config.yaml
n_layer: 8
d_model: 448
n_experts: 128
experts_per_token: 8
d_expert: 96
d_shared_expert: 0
activation: "tanh_gelu"
moe_layers: [2, 3, 4, 5, 6, 7]
n_empty_slots: 32
router_score: "sigmoid"
normalize_top_k: true
routed_scale: 1.0
balance_loss: 0.00144
balance_bias: true
router_bias: true
init_std_router: 0.0173
lr_router: 0.000275
n_head: 7
n_kv_head: 7
head_dim: 64
vocab_size: 14864
norm: "rmsnorm"
norm_place: "peri"
norm_eps: 1e-06
positions: "rope"
rope_base: 10000.0
rope_fraction: 1.0
qk_norm: false
attn_scale: 0.125
tie_embeddings: true
parallel_block: false
extras: ["capped logits"]
init: "uniform"
init_std_qkv: 0.0321
init_std_o: 0.00803
init_std_up: 0.0321
init_std_down: 0.00402
optimizer: "adamw"
lr: 0.000628
beta1: 0.95
beta2: 0.98
weight_decay: 0.43
lr_head: 0.00729
warmup_steps: 456
schedule: "wsd"
decay_fraction: 0.705
decay_shape: "linear"
final_lr_fraction: 0.05
batch_tokens: 32768
seq_len: 1024
doc_mask: false
train_tokens: 311700000
steps: 9513
dataset: "wikipedia_en"
Below are experts of layer 2 (counted from 0) of a mixture-of-experts language model. Rows are named router (the router's row for the expert), up (a neuron's input weights, with its number) and show model dimensions 336-447. Each number is 500 + 25 x the weight over its row's rms, rounded and kept within 0 to 999. Numbers have three digits each.
After each expert's rows: a language model's description of what the expert responds to. This comes from a sample of Wikipedia text that the model never trained on.

# expert 10
router:422473475539491546533546530501498541458484520513498475481544505513530532544467456525508506531532549509470515493500491473488507503509488482551506517521518522512535542494502542482486526452502525535468496485516487419475472504498513529517467483509504483474539515551505455501511506511518518492539507495511513522525493506520512481469510493502
up0:510504515534526538487445500478483490512475516475555501518558475547490485500528487465514483485463524469503471489494454474493522524528543453502504482505501503526506507505487511508532500490483507519489506531481482467506511485488476507526489498492474514521499507501486491499528496466505518506558469506509501470501485520465528497502506486423
up1:526485499486545533477517472507512510517509499418446534491504549510494513514463533488454475493535528508504503515495535529493493524517458517527489528468493529482508485510524525504542470522469527508524506508530564504499470493523448481471499464537527492473546464500508494513521484481489488462492516458501499479487456484501501472491487471520
Description: Odd consonant word pieces like k, z, th, š in foreign names, and pipes, units or digits after numbers in tables, such as kg, lb.

# expert 48
router:460534478533471561544524547481517497457447498482474489506526557533529539482493480501482543539492516484460466490558468515487522518496511474533521495527514482509506520480486523488486493478508515490463492492529505444500505496507518519473488488502496504469530490515518449510528490525481509526526519450533495486536491484477517457458550512531
up0:501507441481564521538523505476512476498480456530497485464528515475514486512505495486418482490557528532505479458470507490515488522493503503512515517492475508545502526471510502490499513473442531495477480541558483466474514488493534490510498498468451479498490473468506521523477485485495529493522483481512504499471495494515494524500458478497
up1:498513504514463525479512473487539492499416457456549504494484471494541492525438487477486505449486515509463516514511517487486502491469494441507511521513494480513507525529496511517502506510538489535535531567467483505477497483473501534491492459436509513509464505483499495503477506509501512498518483500502555498491531506543509479529468535493
Description: Digits and letters inside model numbers, chemical formulas and codes, such as TX650, SO2ClF, DX21, plus accented letters and subscript braces.

# expert 35
router:495508543505487541509543518509525527493470486507511438465524524541550523507484482506503486510521489482553510571475478488538467515499543433569494522532503486506530530524488497503487477558483518530554535490489503466476497507477513506532502506504492492470474518520502529497523543482487554503488499519544485503514550538473483506522528508512
up0:505512497502522509506506490551495520504501477518484538480469479492482519504525484506496493477477466455492442486492473537521503450544494481496471511532506505456510497499502479508484483515509498480521550586479476494523473470468535501488459450531493492511498476532502485523494477515472520521476487450509486515531517529481492539472540476476
up1:519514514522498525501513509507516527487485481475504494485533462476505479508460520528515497511500482565525443494487500515484500500492541465523473521528505505538502528516487507511547487523497501447518520480484481462500506552460509477495514480506523499469540487471515504506506514516500513476470500497527495455504490509494534478470476503574
Description: Word-final suffixes like -ible, -ively, -ment, -ions, reflexives like itself, and sentence punctuation in explanatory prose.

# expert 0
router:434501483517523579477536512514514508493495478497513500516518476526520519502473507472487522539504531483489496476550502487486491493524484462524504535493491496513565529470529535437498458520505513528499512505518547445498497487497531507483443516481465523462538527484504519492507466512487532473471480499520539512534478480466496498510465495537
up0:475470508529479485501502515476520541524508516472537498498523488501456435487512548488494473518493479521495529440511537499505511523476508506488420487495504489495545528507514519488473528494509486487512483493498480491497486560539495508503508456481506503545509494500514533488488484533506524509503504507539467496506469494519493507536479532492
up1:478472502512492514552511510516489533463514513472461458476487496512520495512518529514530470504462465519504523510506499483468541518457479499489510514463451508520479530501517477492462478515448518523535525490473473519515494518482520478509522510478521459467540483491525491478514487529458463514458440504522500474498458514529496487479546450540
Description: Word pieces inside personal and place names, often East Asian or foreign, such as Mar-o, Y-uta, E-un-ice; also dashes.

# expert 4
router:424485533473470544519556527520497527524493500512496479521533464538528542550493504548514510525535462482458497513520509496518498464468484489545509499509490507481550571504495509475496472505471524562504532493502500458495509503511491491446468497486499534472497468503523500465535519553511502514464479517515492468506488476466487502523503512511
up0:454472543478509496522533490494529489519498512528470448484494490492519508535474498514509548497499506520510505509502526475493483451488475498542500509491515472460514472519542485425464494496481512479495515510496485509511543517478498486517475499526482504558480503462544525473508531473549556527485534497509543535540511463501514558486487515442
up1:497500490449526520487478527521495520514503528543467478540501499483510535489516466490487524513492535469518495500511480526528523512526519494497467497512487528547529544488496519504507499451522484511553536518463521468448462488474489512470471543536504556536496511453528506467517479495551495526491497523493469492493497488458498513489480443451
Description: Sentence- or clause-initial pronouns and relatives such as He, It, They, There, which, who, mostly after commas or periods, plus table pipes.

# expert 44
router:456545467508490544511519495493499472476452465510517468532526507533541524501486476509501476533520502487451474471492450483505462521528508463519493531480494558500556550490497518473500460519513550524476527507544522457500521506492528514513488498508507507477501525485491503496497479512514496512465485510511510528525497507495509465486468458525
up0:504540530508506519477478491515486474449524465482503521470464482518474537475526532487455511517514476489465530512541516495493481515502515520525492493507477529474490509503524510465479538464517503522526482527509551479486483483530506512500502436512527483483467528518483517508503473526473481460467469501502480447486489512494525491474492568501
up1:491531527524508513454552473543500511503518522500514505515486508530506499530506478499494544476448503491545498485506499453516499487480531528501503505531492512483527515498499538465480459495528460525473496508426553484506530499498539540491506512507452473486500518469475495507516502495494520465508495515539462511512526480475478542516495499492
Description: Final vowel or syllable pieces of foreign personal and place names, such as Palomin-o, Angel-o, Dumuz-i, Cal-o-ocan.

# expert 24
router:473473503545491552538523506480499527473489484509507507464525525489528510526497511499483452474483521488519512548518465471493479538517488489550509555524492507446533520491523547476494501542490527529520514509500509424487434483509486506522493498487540502494506508526516478494468474533494490482505519497533505508542481478531525527510510536496
up0:513519497498485487444542528479492522494474493505504480524502513506546492452475508445478505497507553494519508476513522513506478445471481500511523477544519500443522497494499530544508483487494498476521485509449540488466511480499469518500531504499487492517446529486528465519498498514535495513522495474482457494504483492517508498480486499521
up1:427507474501505513458509529512470483525504472497553517514535498500544504450479505511499513479524448501491529507502525536506517487516488502553476479499500570515493479520513450449509466521487497489461486476504521493499508547507445519496477515464504534485518523548512512490500489497496546504475500487455492502481539534436460498480436481502
Description: Last digits of numbers in election and statistics tables, plus pipes, semicolons and en dashes after numbers, such as 3,48-9, 27,11-7.